Experts of a small language model: a sigmoid router.
Below are experts of layer 7 (counted from 0) of a mixture-of-experts language model. Rows are named down (a neuron's output weights, with its number) and show model dimensions 64-127. Each number is 500 + 40 x the weight over its row's rms, rounded and kept within 0 to 999. Numbers have three digits each.
Before each expert's rows: "comes before" lists some tokens at least twice as common just after its tokens as in all text; "raises" lists some tokens whose logits its average output raises strongly, later layers aside. This comes from a sample of Wikipedia text that the model never trained on. Tokens count by the router's weight.

# expert 123
comes before: " ", ".", " —", "|", "0", " −"
raises: "\"", "\",", "\".\n\n", "\"\n", "\"."
down0:586545529488525463535519542483449523498466496504510522480466474492515442492470455482471540454462515437540512424493486566454464470496499546441528569581533497471482479485480462564488532539495490
down1:481447404519528496385460543525470466439460492496508457536465483514472534506494497551469457526439529535485486532479519461490526468521518540534534528530466456479497427593567531510495482480477549
down2:457493500469438454522562499517483492506508429490546472405478479509481500458466542618489492515478528493458520498562455493499503432444588559520528473472552476475514456433500516515541513438506547
down3:625481501513537552480471517473513521484461478505522519514483551572496470503430487503467515540446532536510519527534530468477535422501426490479524470479442492515488464459517558443566452491482450
down4:448519459530578532546526512459558487473571507520510469554524478513464553511484517461505523527537502465513478466539543519478491535500433487524505482449502538525471528468537469454542462489491475
down5:472492509494519458545494477546504527512406489534475483485447555474524522475524508516499542523521427480545501549449474527486514454565471527494577476488499553513516472413490536534553476455526495
down6:488523542509525525440564485556552564468539430468451543474519485524534523491534497475484468479516522427512501461562465436507537486508448461499462425552563482521508457530503467482443533525430491
down7:477450447462450455537480475510504499447493532484560519503488406444484509529531496503401445548489507499420508538547501424525488461495450547489572513514501555456502445529589559502531425485505556
down8:491458466473477635592513466540485463533516437502529547493498494497411507501444520526512475498442567535504577494483430530480507480499500505521517473471538451463459566578470537554467475519489433
down9:487453484571515527407524472574499529518504446514506593507491494492497530506561539569432531478534544493481484561483484558523509518530482517483524495505482491552394526480516429561513472452462506
down10:560509510508416500542518533540460556543466464470471483481501482456571453519537447585446568459476479542512497448466448467491525490489421526513474459485553539435528485477532556527577428435517537
down11:471452442523485571572483500516511505515541480466513512483531553427539512466411527562490508523509496416477521468551528520537522506513545483521538512467513439563437391534457539451500462490552514
down12:479513507542492506499549485558486478454601539466516423553521480507477516537463565434541506506542472546514496560547523557479527546466521448476431523513514432541525535569520431456446546438428495
down13:515533523548491448476507432546532499510520414453532447481475498466474453388491577505469522506524477492467451489539458498468498525489499484487455535543427537500401485453489508530499489607613544

# expert 1
comes before: " of", ",", " to", " in", ".", " and"
raises: ".", ",", " on", " in", ".\n\n", " about"
down0:490568534538583419535543508462505390492507506531435433480506466515463455474517490492436487390533411465465579535490517498507505504524466539521460518467458508527483425423503466397497513462570520
down1:476489507498455536537487544459535559482530545601456451518502433469444469529563479576511512518474543538518533485445504487450464500555531470537546469511536593524479581469443458444496503573499452
down2:590489571475425533461557539525491573517522482480495513485533528517531534463409463535544487537407484553468508541450503560545492449522513527427549499480498460512499562505482498435555486560399546
down3:545405472568515409491463518535542564499457529479486512502555529533462458533513515444500631523592477508508478543482428488474506544438516525516472491510478524513568547464461444462558528492496548
down4:470425463471470463538432471521487441448465435490463442506570497552528503426502471482463543522486450544445432539454542482495483487512530433484421478552501533413530447541473495464595510481478501
down5:537507474440442569535575527503517518474500457486480487491474490515475456563529508586595568516472536549524419482572468491584514554418513515505496521472458494521482484564489473501499474469526497
down6:504447540562509523466478435444527529544506567526519493469479562447566537512502546553538437513455467464511505539509534531521483455526505477472519526518513539543534511491508526495495524477528525
down7:570482462523464484528479512550508523405550519601500567522489482453510540447440454521525461525504518503485447526480517489479498454483517492512499496475522495533641507501432466475484554546557557
down8:419462526544507466467525519450492526517493452470472504506470451454470482481518536458458487539503494515474455493551462601473509476422505494506455578528552518483542595423510457486435498446533535
down9:497499470469512464556527412529489504524494563458488494553532524566473494513480453505511455527517444486567528541470586468404534540586525434493536519496448522529607516482499459600393502487501471
down10:518394539486511459503473426516509541460546550491540350514465576559501533492475472433575550502505439439481454422476515448475452430532523524499519465469477538566447426539455496525545486508492570
down11:494426485474462471505478507503514483507538539448504497565504497578571499521453488519503450455533483482488448532457552520496512465526491527455481515506593534492528475454469506461470467477502449
down12:501484446491448514449474441542481524466504506539517558511473469535524514477459529514472455538595479505475412434464577510440486495478572520531506521500443501530422554586546456485515551568505531
down13:519479512528406454552428487433484571472464487481464554546528482535428474508545537461536489496454483491509485543509508462539571552432461462502408537484470485461518489480502460627434530549440487

# expert 48
comes before: "|", "==", "-", "The", "===", "In"
raises: "|", "==", "In", "The", "====", "With"
down0:538556516581565516490476481539512512484442497511530505471451484501470454518428497544543515505515485494495552459522454505583582518570546585476559551521541437480513552600470455536482545450548495
down1:567578511494515520522493535416479491557478529459520509491486423520492461469545522478537513451564522465467399555459472548511539530535481549608448490476526536483538521475521513491576518471499514
down2:507491507531439442499465519443523471547508512540396557486497466498438486523596560546508486499530531460499520535466486524525525529432512532499512478501495521496475500489534454450415521468458475
down3:476520525497526513485501445502452464532472505490511460527471549492510477539527470531555545551515472498522516525485474515498482499512528496508523527470523484392561411468499509458495510527435498
down4:495534441542600437509508501494504447487583482518528482439546487504448549529516452473426587464583543442506447510523472500487521541490428534463472569497491442495485434511471514524456547532543557
down5:442519478470508541480490476519454465512453490517515462474502492542514499483537500475512489453529447508546442423525586457453458483507503455435552457533473539458452566558506507487561471471461503
down6:495488470543459488515526447424484479459529408476504569502466521516509460493511534568475497476535458497514531454521504489502521524437468461533507493523505503523546417427458457485460527526515432
down7:513481531490572488451486485425451533560519464528492481496508558423497400510557507537465520476491444575574501483558571539483499545544527447446533527480464554460474560472512412540561491434486488
down8:553462510581570570451521491512426497491489539474441464513481432459519542494450523465517481493474508502498577454459508486458463497453484531501493514504558458502515513535430513524542490499557490
down9:495508469571500477452432529495472530481490462538484466553557508495507530507475485589436550535477522457516470538564494519476445559518453477478461537457411459525546507496540622526565468527446445
down10:438402566484456499498480579488529529550507479565475525516480466480547503510562507501483561522501494558460521486464474479495482466501558458504374506478508544521498490486509504488469496491470527
down11:473501465495593476490509508495553537491509598515516478452473498527434466454473533527487517495517557499474532482490454517473456547532557455474480510579468411456504544551580407533550487482527467
down12:536494475470459452455499464566499500458526530508407486510569474538544579538460504517535507498441489430527525585470508592554544496515448532483514514459540485566491516499486549520484395466564494
down13:512454492480512553475490472451524462488481488520529558500563499502566441445562546572460499513548569417565463604456489591506502451608430532527431477491586472507466552483514511513525482502438488

# expert 33
comes before: ",", "\n", ")", ".", ")\n", "–"
raises: " |", " -", " (", " —", " |\n"
down0:432506451504510549523492504514520493510431546607494572453503441553486514557486511478545399519519527579548514462540459511533535515460552573443521556506493530516516485478502445520536527455487546
down1:462528533507520507466586406495493514499543514424554517554544475488539541493483544492519447513551620535471510506548469501415560479509429441537536521459496476562537491491448501510562499545498487
down2:489553492506523544496434522542463540465524487527574528541514471552494416500540525528493551460508559449469504488453531469392546538536456500525512549576480437457462490518455481501523504507470426
down3:461459514501474571497523467526533571498555487477462473556434469545502527518469552533494537495492453539501497537484578492429497472530489465507578509509455536441449494531506525480493417475585573
down4:464420438544558480488438475460523527486481461507530568459581549555496524411489474504509497560463622503501470497513525510521412523530482487513488484425421490549495496469512551491499467559530487
down5:451557483541467513525482435539529469499465444418490475523478479442487503554470522515562536566551508546500554519445483549500479487521500534593505390508551470539532405451503527459530558480540461
down6:578553562470496462369495512546478517505488463532527506529520474424385523503531560543519445478504488465539469542532516584520532479533528490499515518489421529535447528554488533487532484546420512
down7:562557502423518483623463435501494495485573540547542530516497488529497534503474465539523499504484495552493510428500551527504428503425452531513531534483522509461454542471474499600502566533404496
down8:544462512493574481523456395541542520538493546561488449496521504412468493531484484557503413540556516548413453527479490530457465507515511540474529446452481520485558482480453483511516497430516475
down9:491480510494508500503514548521531503525476490567492463437517448528450480578510453538477515619549498526446497506519469483515519518561517560571560589436485540446531474518493555537488516516474514
down10:526438514452509501443478538531453427512474488478622511527486513529561538510483500519501493578502508515454496485454569461500520518468521437459548521434547500397539457414507460472497522482513453
down11:519441541507505581468579471476550498537406479494397432468552514456511544437433497556551571499442515523493499512452496534475482482509475532494531455507524481475545433535424520476560491474535477
down12:554404492523532533488521546469497447422491489479494482457445503489505504522484474478513444522460491603436460512509488550452495524501481533500504496552462474510517532504448537506523456513459453
down13:466440526521553525488458516471486457475476464513494585494500484520455533526489564473424459412452497515526510544438539554530493451509499499516530461470463443523438515474541475493532477492453491

# expert 41
comes before: " |", "–", ".", " |\n", ";", ")"
raises: " and", " them", "–"
down0:522471495505502452530522468437534490447473465557545489508443552569554561562521576535526506418496545494435466530524527492549460537440466485518473536527555549532557486473474469526448548492427446
down1:534456530480530443437487448542511521448488459425537507472593530430527509477480508479460528503490561502505470543514472526508503448479550560497500505513521453495473538508483503526525472532529509
down2:543506514436476471503496472453569520546546427468515493456491525579539489519467508521471513429562472520406454496522447486567464498534532535536518504425553415376505486503532486471563500479476581
down3:535575480451476486503538522507466553528480498566495484490479512490494606470524518517437489557618526465520509542529439502519498530483509513561477520508434551477486505486562568532485581505471547
down4:511531481499517554484539486494484558509432489489573485487483528484491519510490458508518480580505513560428580492590535530511524444492432479435527478501476511468502492467453512533423472507557574
down5:514543490415541448516545446518556408474493471457536516569495399558465477483491456501584466494489528420497509495466487488482550521525524499459484554513513427505576503537519484541563515531561484
down6:478444571473425506541488468464494535510491499544514459539462435527566511488536525561469485496496430498535502488446532486460439464514444552502491526434591511523471552501551515375524450503443452
down7:452516442486455518496512444494487512508524488451455483554470443500493475470452502530493462539512489599529517545466548486542534474514491602499568494508426480526473407507439537487461478520502499
down8:471554397545466455401527524536477560491495549475454561530545458430530498498496503473510498479464549516511513509449508568465585437518481512483475452432477499532436433534569480488470511439510497
down9:444486530525524451498534500514497475520524554444462485541564466514445559589502574517552536540485460580455466541570573463450515539552502538525561496504490492494516504485563532512478523529476487
down10:474538507440556480520498506455541502522463518586552451609456489509496580505524525560519516491504516484430500491498552442543494473498492606509570544554472451527549503463490465545440445440471529
down11:486486431522477464609508522501540567543528498512485552487522503473500468541492445552483501467433494530503482461412406484500513556589497494563542485454468518517500508471531470510509532431466472
down12:465436526478509540492422544569480540506539502536486494442541458467482514505491468524513424479522462446499511521509494507542536493446521492486401482436563467478499534481446515467498560479564510
down13:421422483528511422497529534446463507446473535542469460496475491464498480417477473551529515469536440499498444539486560496529475525461522454512545507555507419514509486485526551485492441511525486

# expert 45
comes before: "20", "19", "1", "0", "2", "3"
raises: "20", "1", "19", "0", "9", "18"
down0:524480555502446510485474501566470514465468518541500515497457553534467550425499493444478533538535534503485409496573472455548477493500500455503450423523532461470483494488514466487529434422503491
down1:425438537491439456474549536525566451552490554545451465465543468436496421484528527470459494493494584488494527446444534481526486510483473503501504530544486444520534487542522523482506525430424536
down2:495505472430522492476544434591509552540520465515470482477529514487508501474490500472559518522543516502555494527555522439499483471488531485517489493507506525500525461486471465504470521455519537
down3:490549425497508542554441508474509455441518509492589500537554521523443565506494422543468410479542539565486457516512476491497518529479519490501581591494512508509569471522508498508481474435486462
down4:462438444544479515451507499547428492459505474474515446494507569461523517449579463478423503453553438462497552502537492471487494530482468515503454463556493509423469395428414559483485540517513495
down5:451482521497459595451545510574533483570509477515461543502519558461533523527493512452610447558527542464522483521456548461502566529458454502478485511433483469461579496475496505490440534436436494
down6:597530475499532577538506470515499491514398480490507579493563492494449546451470528512465519510467502422453457464468506486551574441528491469505535530482527506521517555493424446449483444460474487
down7:504463495467495518474534545471508514501435472479547516558471445465514444505547547558516495465483485446590550425486536518492512501472531490554455536463545493572450521569527481550491500421544507
down8:522578481470560474573501493502431476503544425477497574560402463510509470491550529468468501567468567463502444472491479548489474450522496499433470399546519568515536496488567466474487523543569567
down9:479541519504496454514466440510480475538525466429533504533487475566530549559481488489540519522444542477416535439527459512461474574533419639504493481513439510568553510580481530487481446557500442
down10:531518553515504464457482496475422437447561493502518512502496483563476547535491507504452478467514558561547552507516489483496463542551499487553513512505491479524528500534469476432544583439445514
down11:482524539519597483543535602562513426520469537504423479542574433493487460541479520478518493488514438505478526517499471500492510474469500456480468447492536453539598464539455521568459452526476507
down12:443458501448501528512525474519508539425519487504542458558429551498462507482580498565480517519515556546505464488489488553539471472513534483528514548470613450448479574491499437502481486555514476
down13:442463449521514548591512524606425514478458484480489523559515526465479467473443433465499508508541507514403547491488553512395465419454521551499522470555456473553543514466471419485508509582464533

# expert 68
comes before: ",", " |", "–", ".", ")", ".\n\n"
raises: " the", " it", " a"
down0:586514600524461513521498492539507465474545527485538518380501459473520520520492550469439482466460462476482541441491555482447513506522483474543533482529519520453484502399525496522357585403572528
down1:493472543506438503493445567468518483491459535478498535524537503573574510515504544457485485512540519473494399456503444438441519523498503414537517525483491456491552514471456427520547484486548457
down2:529518520565480544509452456526499504490408539509505436503518448476479557487461507560477536575459542531471518494520529473490506449541499544498563485516435519487468460544539577519525507522575548
down3:495501496479539485492529470410529498527549504528488548480470489535538483532462540496467479518484425466457492479559454550526507496512527528514443514496484487540572498517475430452479522462470452
down4:455451496479512528549480451568491488469506511531555456435444478493501443527499474467432422466532472582522570502566522576506500469546485518468539507609511553498495504495462551450488465526498518
down5:472497512495555475479537507439540519472558592446528506479489510510535452472418503483523552470488485443538498428435465541488581429475492528425467489466446475517488530506498482548585495425477445
down6:465537488462522495583520494590539464420538517515486464453475436492448517536583412507532465559506480468463547460525498524447568483502514482477473517516505514461538499489506524455458548432524537
down7:492505451452458532495457531502419535496471554479497510501550489531500477478506494583545464471483554520519491516492545469390427482479482445457548502512533491471537490485527552482501476526492485
down8:474490503483525541492553450519492463488476505447526528573469492492575560474469566482494520523503550548504489505496510489525513505541534477512459513520523462532541538454497509511458486522561524
down9:517486520442471457486466461475529505486443522528500533548526506437523485442512449496494483470514511436450550537514487526560456514533455499473452489538495462476462520522458523537560582481533518
down10:505492568485513510481494486474496433508433498527493419515445455497476524591473482545464516476552457534509536450496491489555536546499521531543541494468479506457584584598508476527512552551472543
down11:542561491544477596518464522442462428569501502367469484511493510517525505527521429463491485487448572440452502511468510482528468483559553445488546512466481500531490505572488539501484473447509506
down12:468507495458553492477527480419431507485490410499475516514481395519510534534520514434496487513512517482527528484543496534495587473495556551558511541472472492529516514434497421509474470503433594
down13:575521511497398538465484518631477526570448498482518506496488419514561467461496512509509483472460538554607470498444548495536499532442524459449498515463482490435521441504508495488519515504506476

# expert 120
comes before: "19", "20", "18", ":", "1", " |\n"
raises: "2", "4", "3", "6", "5", "7"
down0:486535467394461477489410552515478574456440536417572492435476484536458538549579453479477486510498453550438479502469467457507564546467502487491506492491569536463553462456499528529549454503433452
down1:561520410449485431517526541522463519579472554521528509519427465485487462482453496532482554554519430495455446429532537413494532569518551509535506509480465508540491525539387490529448550481502496
down2:573514505495416455539534607483514519463565485536497440520466479422462523523529534533544474475523530490537458474534496516499489485442528510482518509527556490492489489466492488488393502489476500
down3:414471516483456534522526461499520363470546434534564460545549487490467526513521596428443448473521539514434495541545504539428496596507520373485489462468553460463469530499476466519504556490491454
down4:474479507506486507474476498404487532510528516454499525489532458426430487524495542534526460506490489517494477514477534498502581495500521402440490536523468478439503479480500601518541484491441462
down5:470507534458474519504498520475408481502451475506493482505525520506501472436482515486444455480558480444488486476525527548501478489439478493522401521526460505540479515497445494514471530462509513
down6:447507522495483491540520484407495498577521488528480490498482515530454458508528548567471464459523472553468431519539533516494499497403492588493490552424461499549518476535540453483447545506499426
down7:495457501577512521474530516485488453442493543467483503583467466432559502446455498479553525528466542473498517527550534498439474444532474499574583517500373472476555500459537444513488481508509546
down8:563474503492480452379438532549529552449531539511524502502494515558509528519599571435477505571520593466508559520444448529565522509501546529512513502508532488450528511533517552465448476464535520
down9:463501473570526514484401455544528485492498486486471504580422411564467542461484531481511533539411481576488494492497473536523509563452436546466437465491507479496519551543508463488498498550489450
down10:506536531507531452500476528487466474512503439431542437478526508549500469525492528507497450475465463473526539493472518480511555511523541501544488509492496551490545470533611503459511446484537636
down11:503560437443542540471500475540446467443513541575564575470471559490454559475466456472513495561510523465563495523497506470526506531506449520497535512457531498541449534559483535478571533482495451
down12:526486504508435422472481523513491508473523478480449579592502537481514510470519528469450548575479519418501504523452440529545528446454579455481556523463489484497461504442522513523506486496455468
down13:511438538540589433518414477475466443558428558521543525479521561534475520454540562538440546529524509506420468474471502485533496515517542522418482478500492522439547518492443522500461448437555533

# expert 29
comes before: "|", " of", " |\n", ":", " be", " not"
raises: "|", "\"", "\",", "\".\n\n"
down0:515531473520533530597534421535459547514523496494503486516495459492489416446460526459481517574506506557531497465474486479490390556535415458481452547506498378564452548545527529524518464526506529
down1:501460495507549532460479511463542524549475485479524499564475438515519504512623545470472539531441470423474488419521526550534513453509503530509469587478508444516473500451504526523509488485504535
down2:532449552473535569575495486454517577565444530445509544434471590530508517583539490472483517484562469516449576484545525491401425484459490481451480537469495493448606470530506451516583502533454458
down3:531429443532493507490502470514466529511498491507561440515436502476518481526492521625486506489569479565437482460512528544558453523424452529511464563480461493532454462522532485481523483439488474
down4:514505473451599481467527549475508499508461504508514420500503605512459502487475494425433508512580565474523494453438454550499575535528515515573468457472498534543550423528494561498507501527466544
down5:552493474460463528453530480515444496506520456471535525511487501479435473414492525554572493479437515524511464545501541486505496435469439521508486447416520362516440510446522555498460443468508486
down6:471522530521487422525464484471500480459524531452543516507497486527508493449509498503486537541499512520527489510495461429512538472476413431494481495483523456483448581441531555401447524547561583
down7:455499521503467520454385489406518536537480510394452513506534476468477520460446523516510544572539464450485469467447555454479514479522537516509560523557584448568523480543474549540489509533485518
down8:537536483450445417511559485508495499482493485428461525417578379448519513524501536482507452548512582482517515475503561491507500463506414533518439500519439503454501460542460546499528543520553556
down9:523530519471450435538488539474426473508443436508528490527408403511549493417534460559472477499471469491401472521521552480466500533441433515480455472509525496545529538493477512438563462475460494
down10:503479624527498550487539480566479515492513516509555507483448534482508529487569495527481554448477491564465509548511530530531531488513519523483498472463566494443548472485457442564461473470520440
down11:491472453510486488455479466487502504516526498480526524533510533520512529467527512488503574405510553421487479546490448495501498541520486481543434524563454549515444479507533482456435580520464509
down12:540417493527601512544472527511487547453509479509518533461480513516499480448455495536502495521453417498534461528527481560437494403558515562503537514469446521454551485551435554461581520440506495
down13:506481487532514459508404433571515520457504495484502494413542520467506523574506467500523405594505467484461516504501435576538534540473503460523499535502509422580492484467485544587483525464490466

# expert 60
comes before: " |", " |\n", ")", ",", "\n", ";"
raises: "\n", ".\n", ".\n\n", ".", ")\n"
down0:545474479561485496433573502557520479551494446541522478473498505496485510480487507518470453500546481465483433475428463514532476555520499462443465464493503429474497485548413533511517477559506511
down1:459455463465478492538484452462462535479495474509533471429508490474502489599541493540409456492503497568450482529508498494439507564420458498498478493509510445431491444474485512531503484502471493
down2:498525501568470485536502512451542516461568541537529471508485399494458493516523467538595513536425444417535503457522501517493462519512540451540512521553526521513501441521502496533517483525419525
down3:502476498542531558482502492395494490465454560555463558548495492461485556485434486493463453440569471572524529510523500463525499483452547458511497508406579496512462462472494509479518494473476520
down4:546518448539492573525505519548513507528429513470499490412487528527512458494515518457506470507466478533502527483521481446508598483512529498462501404490552563495452490487523548505462526499460542
down5:462472524537523515535480513470511518507501474455460517486493417451449578396521496523479518476518463528507518520490511516483475470375492474444541553526469485579468464464494562474474410531494502
down6:478544483418550528526473466532549571533426486485485469475502515514442464514500477517566511511464492533491511470517574478472523502485488502497498479506468536550509511487528501506517514462480442
down7:526513455464458469534521476544528514531458464455473457482512579560534541418520486486474506460460589445541416396463533488453514471480526484516529541473479581522497483502560541526550505563480488
down8:527508524467395513501508499548482526461508506448500484494540449478477484497480513527452496483498438544474642473520457589541504506482457527496544532517506506398579536464468533410491509522526508
down9:479533486424449461454492452465505578483526558565575470566590439516485504526493494491479441500473511523522451483504486491467509588440519577491534529502458515514423523520489543587383567513503502
down10:525458553476526469503563465546482552458449429511549475428420517531563486480500496457559555480520526517448482475492519521536420490512454516452503519450531463497505454478507453480457492478543492
down11:495492452474499481434554511482470550507511508484496429448477522519450498482523528506529484509473551481476494549495577476476470536531476521516474415564531488541478445496463548478432432509524500
down12:514524461438487497442507510566486502462517566501490521597462464513498495585548507491594493494490489561455475486473508543468497516474498582494527442507499499507512457494443541548474450430457546
down13:541475511543522540495442452572490546487542516499443465521561499520496506470508581540536481458503535528482500507478499521509468531490402576569480523442486411482449507503452499483515521520491475

# expert 43
comes before: " the", " ", " a", " be", " his", " January"
raises: " ", " the", " order"
down0:518481487556497463431539540466494528450438523470523505424521518554444465526446540526506489531507475489517544480528502468524496541510491511449487459431515494473598540505400528489425511559485540
down1:550420517452491447425491507547542513526531468554517527483484470483568524474575549560471471545523550461542517512452514472526466513441529571447506482543482487520427520467466432484523568505599520
down2:455503500518478469528423485471552394562495515489468524496516507464496501496488456509430544451458538508556479534435540501561469511511520402518438476496484495483521497475553483485456512488534457
down3:526472481448429499479522508541470545468509517508559515531464496422471553504534579559472480512493453519468483557501457498497468551521529535496511492472545474522432505514487518470496449505469418
down4:456525418494509478496484501539439486462517472513585565518522511548556495456445396478492546526480498513610494530530503498553548527464482498517499555473527530412477513496477409520539491490510517
down5:486499530450480440529531466489540461488438531501551485492534462607462420459483484542482593480452479525531504520491449515456542481510528480500490512446513450452595492552527475508463543424442551
down6:497545453547508494463517479532485508495520500521429517487482505447490502493532520422475454537464538531484454512421569487471517446526494489447469581483521519555416484446522483475444524445451543
down7:446499493479484573523506515540456503518434497506444458515484558495531532485525520454469483470485465582484451529454474498484525465422492423467495546533511500453576441534499459565500477463467520
down8:469569517502513561488459488450582452478563467542492497498451448576538429494450471496457512448474487558524484484480466401448479520498539516575457437482484552456503481551442478502494436480483483
down9:564558411498491524488449534529479483507482451523453478477513550465569612500542519459501538549515596513449505538491506415433523520485473473452574497537438509474472502542504527494507527559537523
down10:534474483541577473581497442476499528422543485493531503456515547440551510464518488347464487505432512512479443496588475619464563461492533492486504495537519502572530544527543526480424541490549518
down11:557483529417515440492512452498495559521506500492416499525523536516473536423514458523544524522489515520493539495512496497488483515562441516509461533536493496519502494534490512465435448569536457
down12:514549438509456482520576511509598453448517477491511368498539495482431513472437448519481472552509460542516498447513501451484477545517526500456482529571545455465509523477477598464475554460558524
down13:549518557487547480476532430492511571591529501522469556479538459525508519545425521556403505528489489438433426502462530543479489499521453538515520509388512585467475451506506470443484528498577451

# expert 37
comes before: ",", ".", " and", ".\n\n", " in", " to"
raises: " (", ".", " |\n", ",", " |", " and"
down0:492512464499456581426482500409444473511434513489473536547474504554529451516484515421518591485526484492470486489508498405462490490474502490526535457485517547550472484539451476450527446436506464
down1:465597502491460592442522510451455456525494441554441523509471584521619487489530555456481467530542557480465460431478513592423577536550557510490462492515465496474477499526501529455503466536542524
down2:520534514455550450556488418507451527512502523479510524405445501502505456487560513543511516545504476521403540564519421519504519498485512453521498492519407413532500548490428447587509470503556570
down3:475451441484556421578501472532519497526423508458512471504594513523496517547553498580546502512462436531548473548571510523560493469463504484531477534528554426510519496471517448496448514516466541
down4:456458496445518557478541487510526500518468478489456501489445500522546565477590512571476503493471533573448428571515556403452537475497487434498403484455552500483461507483488521491429573431473540
down5:506532563526487514475477568526478525534501516534452501493482543509508456499497544493492519439533505508464534491512529486475502490536473529543518510455553470558438546485514537557521503501460488
down6:467421500472535465538540482572529497391484504538504525418516508454514496508547455586475538541435458543531440502556519467478487555456535434513450498496497517484561454469459548499525458444559473
down7:511490521470534476489519474552566496514491447503506467449457531468460499494491503473494531546441465438472524498528512462490513584449583471556464538518504506497478429460519516601541531485545490
down8:537508511462407536475422620390477547491445487445504490499490448406450545520443499520432558498481487525465470510467487515466557532454454516548505505508564577523504498546517548534476513498540482
down9:512516485564488515499441528464539499472477512588458485517514589481483482528520565401478533493518510482444425529476492505465453511530478414588592493537518511545506452466463532430564459501509482
down10:587473533494519456569471521573497437523527498475518453521475543532520544484498506572509478540506483441476522439543462508500399527482506480514523507469536458504529470411483540459476551497543448
down11:510530534460528476460455514461493450617456521484508477475499431455508531540600543510413474465476523574508525489558479548476445470441524531473487498550523513409486529532481554486463483508505489
down12:521449510482494453491514434491463485448495448427560534509480469515468542485414497488526516544526496502496497570489500504505462564516455452397519473538455511483507487474526491555533439479451530
down13:473518515484459548441415506549526507569468492513506577502451444540449483546589533471556535550553511491479516501505531515476529425483493457454513586536488438491553547513516493466470521501504452